Below are experts of layer 3 (counted from 0) of a mixture-of-experts language model. Rows are named router (the router's row for the expert), down (a neuron's output weights, with its number) and show model dimensions 128-191. Each number is 200 + 30 x the weight over its row's rms, rounded and kept within 0 to 999.
Before each expert's rows: a language model's description of what the expert responds to. This comes from a sample of Wikipedia text that the model never trained on.

# expert 28
Name word pieces
router,163,194,174,188,183,152,162,174,183,237,201,195,170,242,249,175,206,161,146,166,222,231,228,244,174,183,212,182,139,163,182,202,197,173,145,248,183,243,169,211,242,145,219,162,190,172,191,191,182,161,226,182,171,126,189,205,172,218,176,161,158,243,220,155
down0,191,219,208,184,254,217,218,231,180,214,184,181,186,205,217,186,193,245,239,225,223,163,166,229,194,226,221,181,167,201,222,209,199,236,156,211,240,135,242,204,160,224,180,227,192,195,187,118,178,184,170,197,227,164,169,238,200,242,157,215,214,169,221,202
down1,257,203,144,213,265,198,196,143,229,203,184,132,207,201,185,129,185,202,219,195,219,216,169,241,205,146,186,197,216,262,241,211,181,161,135,162,156,258,228,212,182,213,172,185,210,208,200,178,200,184,201,214,241,211,176,195,199,215,177,200,174,184,178,174
down2,213,234,198,213,195,216,206,206,219,174,215,171,156,213,214,245,220,173,191,175,241,175,182,152,204,195,184,170,218,206,159,168,243,206,209,192,172,221,207,213,183,229,202,204,186,156,195,172,237,240,151,159,209,201,201,164,196,160,168,191,225,202,199,210
down3,232,192,205,241,176,171,209,212,241,183,173,203,157,206,215,202,232,263,221,121,279,207,227,194,239,179,137,233,194,209,142,229,227,186,179,251,222,202,240,213,166,213,170,152,232,124,207,218,174,197,195,259,186,223,145,195,183,200,201,199,200,263,241,195
down4,162,226,192,205,217,200,223,180,186,182,191,155,196,157,247,174,202,186,191,194,210,163,181,191,246,213,191,228,222,244,229,189,208,202,262,261,220,175,181,227,230,262,192,237,205,161,172,216,196,223,189,176,237,227,225,230,201,213,190,212,240,162,243,261
down5,216,183,197,252,245,220,173,164,182,197,174,183,159,183,237,218,190,175,248,152,151,214,170,238,224,169,276,220,190,215,188,144,215,212,162,204,151,188,212,215,203,167,167,228,188,99,176,206,226,213,185,223,246,187,164,210,212,176,226,177,195,182,226,240
down6,232,248,251,204,221,179,236,183,218,173,138,180,207,178,192,230,172,201,199,224,189,193,196,217,246,196,162,220,200,221,207,214,230,185,173,194,192,247,225,206,181,218,257,212,214,188,192,154,178,148,201,242,209,174,196,194,212,232,196,202,193,190,217,213
down7,193,243,183,196,196,197,190,250,199,196,207,199,174,199,131,235,181,196,186,206,147,222,180,186,212,230,144,205,195,184,271,214,231,248,176,217,192,221,202,158,182,166,225,223,191,188,201,192,221,211,193,202,180,172,192,237,199,191,182,223,212,176,225,222
down8,184,168,217,179,192,240,213,199,248,192,230,210,215,212,217,148,210,228,207,273,201,193,157,210,193,186,187,249,231,182,205,219,242,211,154,207,114,237,216,230,191,208,248,263,197,200,183,131,232,221,262,179,215,229,186,234,215,214,180,238,196,183,179,189
down9,228,276,167,206,215,205,190,171,227,258,199,215,186,161,149,206,185,189,151,240,224,213,179,184,218,191,204,188,212,145,247,157,255,191,219,213,227,194,198,263,171,200,171,199,221,192,184,245,214,224,214,182,223,174,229,189,159,232,213,196,185,180,220,184
down10,190,187,165,241,214,202,207,173,269,211,230,187,204,228,273,166,191,166,214,228,195,220,198,261,164,190,166,203,190,146,198,231,168,188,197,194,183,188,205,138,210,188,122,220,218,284,183,189,248,187,187,244,219,223,199,206,173,139,216,250,217,156,160,210
down11,196,206,244,223,169,208,190,241,231,176,224,204,199,189,195,231,188,174,189,178,197,202,178,199,210,194,200,245,152,221,226,212,206,187,176,200,193,200,185,174,201,170,192,192,215,236,144,216,183,177,206,275,230,240,182,148,251,217,213,166,229,186,244,220

# expert 46
Common nouns after articles
router,198,140,192,203,178,162,217,123,210,202,186,153,195,175,222,218,220,114,159,177,271,184,159,178,202,201,184,231,135,119,164,192,211,207,261,239,169,201,193,187,198,211,183,201,215,168,209,243,209,224,181,248,141,208,198,167,196,233,229,223,202,234,202,220
down0,210,210,174,243,201,181,227,191,160,163,206,221,187,175,172,189,189,164,155,172,166,194,190,163,194,227,179,210,163,204,241,172,174,207,222,192,203,225,219,205,224,185,234,173,182,147,198,181,197,216,209,172,178,162,257,215,193,175,175,203,256,185,263,137
down1,216,179,177,162,212,177,233,246,184,204,267,198,218,156,240,211,202,217,235,216,252,203,203,232,219,170,223,163,154,147,189,204,260,193,209,206,194,166,200,262,200,168,235,176,171,213,217,234,185,174,203,207,181,224,212,191,216,219,195,242,165,161,211,199
down2,220,213,201,222,255,186,232,175,198,155,192,230,155,246,226,242,242,243,152,167,173,237,199,255,245,233,185,199,221,217,161,169,170,159,246,246,227,215,174,187,202,201,208,227,155,179,167,164,212,225,224,252,175,240,227,203,203,170,207,217,191,231,185,113
down3,160,245,213,216,152,145,261,162,216,133,216,201,239,179,211,243,192,191,199,202,201,162,204,170,180,185,200,207,200,251,178,189,205,235,190,156,188,197,212,153,178,206,192,172,215,178,183,156,172,168,236,250,196,222,217,201,223,190,163,228,278,167,212,188
down4,195,192,201,189,233,230,202,247,171,238,171,155,201,184,219,273,229,199,176,258,230,178,229,233,174,206,190,183,166,182,201,222,211,174,138,193,238,172,186,221,228,157,167,186,216,232,166,174,280,148,201,238,218,232,186,198,176,146,175,219,194,148,217,198
down5,180,259,204,244,148,232,220,221,197,202,178,164,183,186,190,224,173,202,227,183,192,213,179,213,220,210,260,194,242,207,225,218,177,223,193,194,223,233,186,173,223,204,192,167,233,186,197,137,184,200,205,183,241,207,198,172,210,111,185,252,219,198,179,193
down6,206,281,170,177,264,262,218,190,208,168,188,179,186,197,191,174,179,205,196,246,216,191,168,189,235,180,191,234,224,221,189,181,130,225,211,228,212,202,215,211,181,173,181,221,193,201,195,220,235,210,211,219,156,239,157,202,159,213,212,190,213,197,234,229
down7,181,187,219,198,219,214,203,156,255,165,211,112,233,240,225,207,177,187,174,192,164,227,200,243,196,169,218,201,229,157,229,187,184,211,252,163,163,210,191,218,189,259,129,185,205,198,198,199,220,222,171,196,217,202,114,181,210,166,173,196,208,222,200,154
down8,190,228,206,183,189,198,244,280,207,208,223,194,181,185,272,172,192,235,238,234,172,167,174,190,224,173,215,162,233,138,186,162,264,269,207,182,172,189,214,254,187,195,204,114,207,229,228,215,204,224,216,174,211,244,211,218,242,224,220,253,160,197,255,241
down9,199,227,183,177,129,196,246,241,192,201,239,215,180,197,207,239,178,264,198,186,182,189,201,175,205,267,214,158,177,182,195,146,181,144,177,205,231,162,183,173,220,191,202,193,243,138,201,216,196,178,259,228,237,130,230,182,201,184,182,190,208,146,221,213
down10,222,219,205,167,179,142,232,178,254,219,187,164,233,218,173,216,175,225,203,180,224,174,168,152,239,251,205,222,225,204,215,209,232,210,177,243,168,179,244,204,198,174,236,197,168,235,243,197,226,179,215,217,157,189,157,210,134,243,167,245,192,185,154,231
down11,218,224,208,181,141,205,254,240,182,254,217,172,153,174,210,198,164,205,213,162,233,167,141,160,192,214,189,242,116,253,156,161,171,225,237,211,188,216,156,174,249,231,221,189,230,217,200,170,141,243,181,180,170,168,229,219,182,199,224,168,211,176,186,146

# expert 19
Geographic place nouns
router,191,203,169,226,198,173,231,203,190,100,201,148,213,143,238,228,204,137,212,200,217,169,150,230,204,181,184,222,191,170,197,179,239,209,257,224,142,198,220,176,209,166,208,197,178,149,239,209,184,165,147,191,214,196,206,167,218,224,204,158,164,217,190,208
down0,237,152,183,197,184,225,165,219,213,172,212,173,239,183,226,159,212,172,232,176,189,156,168,161,234,225,211,269,222,281,245,184,208,188,183,231,213,150,254,223,211,185,257,155,178,203,202,190,217,182,193,162,210,214,160,184,228,170,146,171,269,180,240,155
down1,188,176,205,226,274,213,207,213,232,245,180,202,192,236,218,218,189,191,228,228,172,207,191,202,197,175,227,144,166,120,224,210,150,214,230,224,200,178,273,223,285,240,263,177,175,183,225,232,209,197,216,221,163,221,173,163,213,257,176,184,241,137,241,154
down2,212,198,193,226,179,237,219,169,210,205,163,203,224,223,199,247,182,221,215,206,174,217,154,195,199,221,243,239,227,251,190,198,273,171,181,175,174,162,233,184,192,209,242,211,148,252,224,182,233,236,196,196,213,191,215,214,201,243,172,160,194,146,251,164
down3,233,234,207,197,167,197,255,225,168,148,200,228,210,185,293,212,169,200,224,203,179,209,197,197,183,188,254,232,214,202,190,210,172,152,222,173,252,236,206,202,148,224,219,194,154,280,158,193,172,221,205,178,212,232,189,239,197,230,248,204,276,174,220,239
down4,268,219,242,230,193,184,194,242,177,164,232,227,118,184,230,231,161,188,152,183,171,222,160,179,223,232,127,219,237,227,166,228,199,166,171,210,205,210,156,250,149,208,191,229,217,246,164,201,173,194,200,237,185,182,230,147,248,227,203,226,188,180,180,192
down5,182,214,168,245,225,214,200,188,198,175,203,179,210,194,166,195,185,185,209,131,161,212,214,202,213,194,211,264,197,222,223,232,225,211,144,178,203,208,199,232,213,204,266,181,232,201,236,204,193,224,228,244,188,259,177,211,198,215,197,257,204,161,175,188
down6,202,198,217,298,248,175,178,240,173,155,182,184,240,204,226,169,224,175,254,168,210,180,161,166,191,201,219,237,162,167,224,169,164,190,207,209,170,194,225,203,163,142,183,171,160,155,202,177,168,205,230,258,213,158,207,214,195,221,241,194,197,165,233,212
down7,252,186,165,251,190,209,190,256,193,198,222,197,216,231,220,219,167,220,220,164,276,286,208,194,137,194,215,236,171,140,113,194,194,196,161,176,189,193,168,228,171,166,197,161,172,179,234,191,188,182,234,204,193,193,173,187,222,158,234,197,194,203,246,185
down8,221,198,231,201,174,223,198,242,152,150,256,199,160,198,179,155,177,184,114,193,207,200,211,221,173,200,193,193,191,219,156,234,237,222,214,199,166,163,234,232,183,199,244,211,201,178,193,208,200,193,218,201,254,147,162,191,231,179,214,195,208,148,203,205
down9,197,238,198,140,223,147,263,190,198,171,190,185,245,222,184,165,215,185,206,242,268,204,274,211,203,199,235,252,220,227,205,221,210,189,188,215,123,168,252,216,246,232,262,201,222,232,203,196,145,140,207,156,202,176,213,216,202,176,156,256,139,221,145,158
down10,235,185,166,249,227,187,239,148,222,267,254,216,225,249,247,213,204,193,204,198,159,223,187,175,211,207,160,167,224,183,224,220,185,138,212,194,266,191,166,174,186,234,206,181,192,219,181,152,208,241,224,191,204,192,174,238,213,220,208,212,198,146,202,189
down11,224,176,214,203,242,209,201,225,228,148,181,175,186,144,191,185,205,183,203,176,244,195,180,175,211,193,225,214,218,284,202,205,231,203,156,148,209,191,189,197,224,213,166,196,249,196,198,221,185,199,199,197,214,204,145,263,219,197,208,220,210,180,183,190

# expert 15
Prepositions in, dates
router,237,176,175,209,171,178,218,234,226,242,199,169,155,125,203,220,182,167,196,140,177,156,224,193,234,181,181,181,175,171,179,208,209,167,187,207,161,182,192,157,235,261,226,212,205,196,181,245,171,202,157,238,169,208,191,216,185,231,239,158,152,234,196,202
down0,135,243,232,206,181,173,193,202,204,190,184,195,194,205,154,177,263,178,282,130,178,210,206,198,205,142,192,243,199,227,253,178,170,225,187,249,208,181,173,248,149,218,209,217,183,231,217,206,190,191,154,160,140,218,201,161,213,196,167,198,219,244,171,206
down1,205,203,193,249,261,218,236,163,188,202,170,204,137,218,185,156,219,175,240,207,159,206,197,193,149,202,202,183,246,202,275,221,237,183,210,179,167,188,161,179,189,203,145,177,215,200,175,214,207,212,173,198,147,193,211,239,217,227,201,165,225,178,172,204
down2,236,168,182,192,204,187,184,211,163,197,266,239,195,208,233,235,141,106,198,208,198,206,201,204,168,207,168,207,152,212,188,229,236,199,185,184,162,245,214,261,206,254,225,156,242,218,222,199,160,157,223,219,183,198,159,174,170,194,215,157,101,242,203,200
down3,188,215,213,210,212,227,203,231,204,195,217,191,190,205,226,226,167,212,252,208,226,210,236,216,239,153,249,209,224,226,210,171,176,207,212,148,201,178,247,217,248,254,181,190,242,187,196,179,231,204,192,204,215,205,195,181,239,218,221,193,206,221,247,141
down4,191,171,262,240,193,216,218,198,178,174,151,156,187,180,215,201,241,213,170,208,247,158,208,240,264,174,228,193,138,172,194,175,242,166,186,163,179,196,174,227,172,183,214,184,200,188,218,229,220,203,232,228,223,179,198,286,205,196,219,212,140,194,179,179
down5,173,191,236,163,215,202,242,238,142,224,203,157,184,188,256,186,220,183,195,264,195,167,159,177,217,226,179,191,236,170,200,223,192,182,260,170,217,274,266,197,138,222,234,195,175,231,193,209,203,170,173,162,244,229,143,181,163,186,238,246,190,185,214,185
down6,169,159,199,270,194,204,185,210,216,155,217,156,197,197,196,122,185,150,200,210,255,182,170,196,142,175,206,234,262,206,151,192,193,164,225,159,135,227,160,248,189,196,213,207,211,230,219,131,220,205,207,194,192,167,158,163,158,172,158,217,248,237,207,178
down7,200,183,178,185,225,224,225,143,246,182,173,223,222,225,197,166,146,232,195,184,199,208,191,223,176,189,219,189,208,181,223,187,171,194,203,208,199,203,233,233,210,261,220,156,178,224,184,204,191,230,260,189,154,175,189,174,272,191,179,211,269,216,194,204
down8,188,170,161,179,204,145,212,208,248,174,178,172,239,261,214,241,193,195,235,222,221,225,158,222,185,221,173,230,187,190,193,133,210,144,159,197,151,173,192,193,217,211,170,164,178,224,239,159,176,211,204,183,205,205,203,231,214,170,156,260,205,240,226,225
down9,175,178,188,248,224,162,203,228,163,245,248,132,157,188,220,248,214,246,222,214,243,195,238,224,214,132,183,178,200,197,234,173,206,217,180,191,219,219,215,178,243,160,158,196,187,190,187,221,216,196,207,254,235,200,215,146,214,168,210,216,166,192,209,242
down10,163,179,187,252,168,171,167,212,279,183,191,180,236,241,214,186,192,178,223,255,136,237,206,175,198,232,198,184,170,229,246,233,187,170,228,178,204,175,165,190,211,199,193,221,162,203,213,233,155,213,197,194,193,228,224,183,204,220,223,193,221,230,176,205
down11,273,165,159,204,181,217,220,190,160,202,184,243,184,189,169,291,197,170,157,177,178,184,203,252,188,214,137,201,202,191,197,171,211,170,215,130,165,198,191,214,186,202,239,219,245,175,188,209,162,233,216,234,198,136,217,172,153,223,201,199,158,204,206,165

# expert 52
Infobox field labels
router,165,200,243,237,134,149,216,169,174,180,179,184,175,205,218,188,232,210,183,166,234,214,207,201,214,194,169,189,160,148,219,178,225,211,211,192,206,227,162,192,253,213,228,192,212,124,178,236,210,195,167,199,193,190,233,192,203,254,190,219,131,196,203,214
down0,212,227,193,170,247,219,219,202,214,210,239,175,210,166,222,248,241,215,214,221,203,183,225,163,174,165,235,150,145,230,153,222,152,222,220,155,200,204,177,173,212,171,229,160,208,191,216,264,207,213,172,191,177,205,233,209,152,175,216,197,160,307,169,204
down1,220,202,182,155,215,186,192,186,218,186,234,238,166,163,180,181,205,204,199,212,175,174,183,217,206,214,173,202,210,187,218,197,216,168,222,243,228,235,164,193,265,165,211,194,244,170,215,189,187,282,245,249,211,232,235,169,213,202,169,231,197,190,224,154
down2,157,207,226,262,195,144,174,149,206,200,237,236,195,241,199,239,249,205,178,239,156,169,148,201,208,236,235,183,181,185,208,201,278,204,204,150,210,183,207,216,209,229,170,176,204,216,171,202,232,240,208,212,226,225,238,124,207,202,221,191,210,215,268,152
down3,198,210,223,142,234,205,166,212,210,187,190,213,160,144,188,223,201,254,248,295,215,199,197,221,213,191,225,235,216,209,218,182,261,221,155,241,198,210,212,229,217,289,148,223,190,247,172,211,157,197,213,188,160,171,240,195,251,250,176,184,164,168,216,175
down4,260,198,191,192,171,153,230,201,235,196,201,228,239,191,196,181,165,217,183,160,221,210,177,257,219,142,255,183,188,181,219,193,197,204,198,200,220,211,228,199,189,235,159,156,228,204,207,239,218,222,195,154,252,232,243,203,198,215,180,188,244,174,168,146
down5,186,208,199,169,199,248,181,163,183,184,186,173,220,257,222,231,198,196,200,239,296,172,231,213,169,220,197,203,166,196,216,201,135,179,248,230,221,205,215,219,210,214,148,202,171,173,171,168,262,186,212,222,204,230,206,184,200,254,230,165,182,220,192,194
down6,240,209,201,175,185,141,178,182,203,217,168,215,180,324,157,151,182,216,192,215,206,166,180,197,236,174,192,209,213,234,198,180,173,252,215,201,201,201,177,205,163,210,255,221,203,159,186,197,234,204,218,228,180,160,188,214,223,137,201,221,224,210,219,228
down7,248,236,192,192,184,165,194,237,167,238,208,195,218,238,158,200,221,173,199,204,188,175,198,158,244,221,179,226,218,216,187,202,238,203,134,222,204,253,187,198,198,191,188,188,188,194,199,214,136,195,183,195,239,153,236,223,233,202,201,219,206,225,148,198
down8,195,198,260,226,184,199,151,204,191,193,201,169,130,160,195,154,182,224,239,119,201,195,229,213,200,195,189,200,199,176,191,210,217,239,193,208,233,193,190,173,175,170,174,243,174,229,198,233,193,219,149,208,195,198,172,187,214,200,196,243,187,209,209,213
down9,209,170,225,157,170,182,216,207,190,190,193,187,230,208,181,201,173,216,182,226,264,210,215,256,191,205,196,170,108,164,212,191,266,176,211,239,199,212,216,195,196,232,218,156,205,214,184,217,151,207,163,212,181,174,183,236,207,249,218,213,235,149,260,180
down10,202,231,221,198,200,227,202,190,216,192,203,245,162,238,170,236,213,161,210,206,272,199,197,219,221,224,238,165,134,208,212,150,222,192,190,184,250,226,161,171,187,166,201,207,129,169,220,216,241,174,192,215,182,176,201,186,219,250,195,201,217,150,180,244
down11,221,202,204,261,166,155,194,188,205,162,211,186,236,182,247,236,217,218,197,174,237,192,168,166,210,263,218,242,181,157,172,186,199,213,210,191,190,185,216,244,173,213,247,218,191,205,234,204,170,181,173,210,228,188,219,139,224,192,217,173,259,167,174,149

# expert 62
Career and work nouns
router,183,213,169,184,193,207,213,238,171,193,228,225,161,157,264,254,187,126,160,218,183,232,222,181,155,265,146,184,199,166,172,141,141,204,240,230,164,211,209,168,206,182,187,214,154,167,210,228,204,237,225,239,191,174,199,221,182,197,241,242,168,212,211,184
down0,175,192,222,186,199,248,189,208,219,196,165,243,204,178,169,254,209,204,208,174,188,189,226,146,195,178,201,192,235,198,232,176,142,179,190,190,228,210,212,196,204,220,264,200,206,197,221,196,171,176,201,209,212,198,159,175,213,177,208,178,208,237,202,209
down1,138,177,221,232,218,192,229,195,232,171,171,164,185,168,193,203,240,217,142,200,179,194,150,169,244,256,157,244,148,183,241,216,164,207,155,251,247,167,236,200,230,172,219,201,236,199,210,216,206,184,172,197,265,190,218,144,197,164,233,197,178,176,187,135
down2,186,192,209,173,213,223,176,206,173,214,163,218,192,191,228,159,235,201,166,241,140,144,203,212,213,190,206,140,235,209,212,229,191,178,206,181,179,229,179,162,183,247,210,201,209,209,190,210,188,252,183,234,244,172,145,218,234,253,205,218,235,186,171,125
down3,176,230,153,199,211,146,211,239,210,236,239,175,196,213,225,217,216,245,250,240,236,203,175,188,207,190,221,181,263,191,132,158,191,191,186,181,146,187,223,191,182,193,159,167,220,198,227,183,159,215,189,216,149,199,130,201,212,242,232,175,238,248,204,162
down4,202,215,248,203,161,199,215,212,215,184,196,182,178,191,216,206,176,226,264,227,219,232,165,156,215,268,186,180,140,201,221,111,159,209,210,214,243,165,219,222,203,181,195,224,226,215,184,165,168,232,191,192,204,200,229,242,178,211,191,204,256,188,249,225
down5,185,197,204,218,188,199,243,199,180,169,188,203,173,221,152,200,175,279,187,187,181,189,215,180,230,165,158,190,160,214,195,182,219,189,173,223,255,248,159,183,206,189,167,212,144,186,227,233,156,217,212,192,137,210,203,175,238,210,170,193,118,237,122,216
down6,173,200,231,167,245,208,220,194,230,166,221,168,208,159,211,175,231,200,214,194,229,217,211,121,196,223,161,219,219,185,203,213,182,280,206,265,200,215,232,183,178,171,172,254,214,146,213,223,186,204,179,205,197,198,225,166,193,195,211,162,170,219,210,225
down7,241,184,217,199,179,232,142,166,212,202,195,188,219,158,173,232,184,193,158,237,197,225,192,266,231,192,161,218,210,228,187,209,196,208,175,195,208,215,166,190,208,223,172,120,161,175,165,241,176,176,255,246,152,204,197,215,162,244,234,226,219,195,212,199
down8,155,181,197,196,120,260,192,212,227,178,213,235,197,168,183,190,210,255,239,127,197,144,208,149,207,186,226,194,287,192,237,194,187,218,170,179,196,134,216,216,185,220,204,202,290,117,229,156,203,229,231,195,201,178,198,185,233,239,205,260,129,198,209,203
down9,207,209,173,179,195,183,162,243,186,154,163,189,174,211,182,154,144,199,168,174,259,237,177,167,202,220,242,182,177,199,175,212,195,180,113,175,223,242,187,190,174,219,201,173,165,205,201,176,206,187,198,205,193,193,181,230,190,242,163,176,108,201,185,235
down10,208,154,186,192,191,213,180,218,226,257,165,156,220,161,211,207,244,211,176,180,204,247,188,165,177,236,241,246,141,188,222,231,186,187,134,207,195,176,215,236,187,215,211,239,263,188,267,213,234,236,203,216,164,198,193,229,122,238,245,202,225,180,199,228
down11,183,232,205,233,149,185,258,198,224,134,189,175,186,283,174,190,204,215,178,200,239,230,224,158,198,231,240,172,143,187,213,198,210,204,191,225,223,184,182,193,235,213,150,244,216,203,191,193,221,170,209,196,221,202,196,205,203,206,221,260,185,141,183,255

# expert 14
Adverbs and quantifiers
router,175,163,161,202,156,237,205,176,198,196,232,145,237,182,179,154,205,155,154,191,199,226,185,195,171,235,133,184,160,200,180,154,172,217,186,255,161,184,195,162,201,179,197,188,167,213,133,210,249,264,229,226,151,211,206,185,191,192,164,195,218,283,240,218
down0,244,198,238,218,217,196,180,152,210,163,183,168,189,179,202,251,258,221,186,212,221,205,194,198,206,188,157,231,209,233,202,196,231,199,206,155,219,177,195,215,187,228,253,195,239,209,181,190,163,194,231,208,153,152,202,213,191,195,210,211,217,110,200,223
down1,161,214,208,209,205,202,193,194,186,145,172,223,249,172,156,294,220,204,148,217,245,184,214,223,164,215,172,215,193,179,174,191,197,157,214,149,232,147,252,183,164,171,233,183,187,230,216,233,210,163,128,263,200,248,187,193,218,152,190,178,180,215,174,195
down2,196,193,219,198,161,255,205,232,142,184,188,195,158,170,228,174,133,210,183,214,242,190,222,188,198,180,171,213,178,195,192,144,230,222,211,172,175,183,245,246,202,175,212,166,229,191,214,168,214,179,188,208,199,171,186,196,186,220,241,232,204,213,198,169
down3,199,200,188,181,239,203,211,206,147,161,151,189,199,189,193,216,157,185,223,260,204,216,167,242,152,183,192,163,216,248,222,183,191,190,241,203,213,139,169,141,183,208,227,182,165,171,184,230,225,171,199,196,158,197,192,192,219,170,203,256,247,263,203,248
down4,167,168,246,251,231,216,199,232,212,174,236,184,220,201,168,165,222,186,205,210,194,163,221,181,178,182,166,220,183,170,199,170,202,214,223,151,196,200,253,235,176,166,175,219,139,206,243,204,137,164,206,261,255,174,156,194,197,200,198,181,104,212,153,166
down5,206,199,186,219,202,212,236,205,187,160,170,229,233,204,200,140,185,189,172,193,231,226,240,254,178,181,161,153,142,248,192,165,167,178,216,205,239,215,219,212,232,172,166,198,191,162,152,195,170,212,206,173,158,243,152,162,229,177,226,204,147,193,167,239
down6,218,182,166,226,192,172,222,150,176,244,169,234,247,220,225,183,219,179,198,171,246,166,163,173,177,181,231,210,164,170,197,182,178,209,218,231,202,229,194,167,250,154,209,134,208,177,196,236,172,143,199,177,160,163,225,162,232,204,227,230,183,183,190,241
down7,167,181,235,174,192,242,213,218,233,176,217,184,198,178,248,227,179,223,221,129,195,195,208,188,186,212,241,146,168,202,215,213,226,235,190,201,262,199,222,172,190,257,255,223,212,202,205,259,172,189,191,208,176,230,227,241,203,208,160,199,198,254,179,238
down8,220,259,125,183,193,192,219,234,185,207,175,182,173,204,196,213,176,183,216,176,161,147,196,153,172,168,194,158,233,223,272,140,215,117,225,192,200,187,221,232,183,190,216,185,151,175,218,260,212,217,212,206,193,185,192,170,130,201,195,180,194,200,212,230
down9,205,196,178,223,255,219,193,194,183,192,178,179,210,200,224,260,167,231,181,201,162,238,218,207,193,226,175,200,176,205,186,264,233,190,178,245,182,222,291,198,239,171,207,206,152,188,193,202,201,205,200,218,176,201,240,210,167,171,147,197,161,173,179,180
down10,166,178,236,221,241,220,201,190,168,205,190,221,242,238,275,243,215,190,227,233,233,192,213,212,250,208,232,189,155,172,199,188,210,243,199,218,217,170,204,221,203,213,149,220,192,178,228,178,207,164,218,217,225,241,174,213,222,249,198,194,168,260,141,172
down11,194,216,220,245,201,204,234,186,243,157,171,268,170,206,180,168,171,133,186,213,241,233,176,257,198,211,122,193,175,170,245,246,189,180,222,203,239,191,184,234,227,183,149,199,201,200,176,237,201,245,206,236,233,203,201,170,222,203,203,243,128,189,206,150

# expert 23
Section heading words
router,173,151,156,220,151,158,166,174,176,210,207,181,159,211,269,160,180,159,191,186,234,199,226,141,167,228,259,177,130,188,194,151,221,183,213,237,186,190,190,135,188,180,165,184,208,199,199,277,217,211,177,183,243,178,172,213,200,213,250,182,159,238,225,183
down0,201,239,162,208,173,205,206,199,269,211,220,198,179,182,234,208,225,174,167,183,182,158,167,192,152,234,170,192,259,238,192,196,202,149,182,260,202,220,195,213,149,133,232,170,155,233,185,210,198,228,214,186,226,148,234,184,188,158,179,196,250,217,223,232
down1,236,151,257,184,233,186,258,221,129,214,117,158,182,190,214,153,183,204,180,199,143,222,166,186,226,226,243,234,147,124,205,217,216,180,149,169,220,257,237,196,188,206,193,198,162,233,237,195,193,210,166,200,227,205,198,230,216,259,153,171,178,158,124,212
down2,137,130,210,251,153,211,150,173,236,183,215,209,223,174,250,198,212,269,217,203,174,144,216,198,251,176,212,186,231,154,228,242,193,189,192,202,238,245,150,104,212,218,211,204,155,232,246,194,193,194,221,214,192,215,136,247,177,194,227,200,181,162,165,180
down3,151,229,234,190,169,246,228,217,174,201,180,226,169,205,233,226,259,214,160,174,181,213,199,195,193,189,220,212,145,176,163,213,215,190,193,200,181,232,197,195,226,154,178,233,221,189,178,207,193,233,222,192,195,206,221,245,224,212,162,224,194,247,184,186
down4,180,134,209,150,195,182,196,123,212,193,224,247,229,151,222,187,139,185,209,202,231,161,190,184,158,183,214,206,145,211,231,187,185,239,233,211,198,182,220,212,211,224,187,213,200,220,148,244,194,221,239,211,187,153,169,194,225,192,266,162,217,121,221,169
down5,185,193,182,224,187,207,235,218,195,201,226,222,189,184,166,173,201,190,192,172,213,262,168,207,224,167,185,160,183,197,192,201,164,199,233,116,175,227,203,140,125,232,184,200,194,240,232,196,185,232,218,154,208,177,196,152,247,207,226,240,236,171,229,214
down6,232,163,209,222,148,237,197,203,219,152,211,206,189,206,184,206,215,231,238,171,184,217,181,176,189,227,190,236,164,158,252,248,215,197,239,189,199,215,218,178,202,215,228,171,221,199,193,246,233,185,219,216,188,163,188,211,192,233,220,236,193,229,206,214
down7,188,169,167,192,183,214,207,199,192,234,236,183,213,191,182,192,222,189,218,223,249,247,171,185,200,220,187,157,171,208,209,209,198,180,202,202,211,259,200,237,192,187,237,155,130,190,199,208,214,259,219,201,201,179,175,204,193,158,180,193,174,190,240,191
down8,253,161,183,152,263,189,195,245,227,228,217,210,216,145,243,220,168,211,210,222,230,206,208,187,183,184,230,183,207,198,152,187,146,172,249,217,170,175,195,237,163,193,225,238,200,189,217,217,243,189,255,190,230,222,236,247,253,198,216,192,242,171,257,219
down9,234,194,197,254,190,229,200,196,159,176,201,194,205,139,240,207,201,168,254,159,218,212,133,168,191,231,239,216,163,194,190,221,172,181,247,232,178,234,203,199,178,148,264,186,198,241,184,225,231,143,203,215,192,175,211,220,153,209,264,157,145,231,189,226
down10,189,187,241,163,198,207,148,168,191,158,160,196,243,183,191,227,211,196,186,247,222,217,179,227,166,250,161,203,183,170,229,233,223,256,170,170,234,92,213,237,209,178,255,209,215,230,185,251,199,186,231,179,251,202,190,219,183,176,185,152,238,204,227,164
down11,240,200,207,204,203,157,196,212,232,226,199,229,174,186,223,182,150,172,182,275,205,218,192,216,199,206,295,162,158,190,172,155,218,176,219,205,197,182,204,242,199,223,209,200,223,169,185,247,265,161,208,147,234,243,215,245,169,165,226,208,179,157,239,277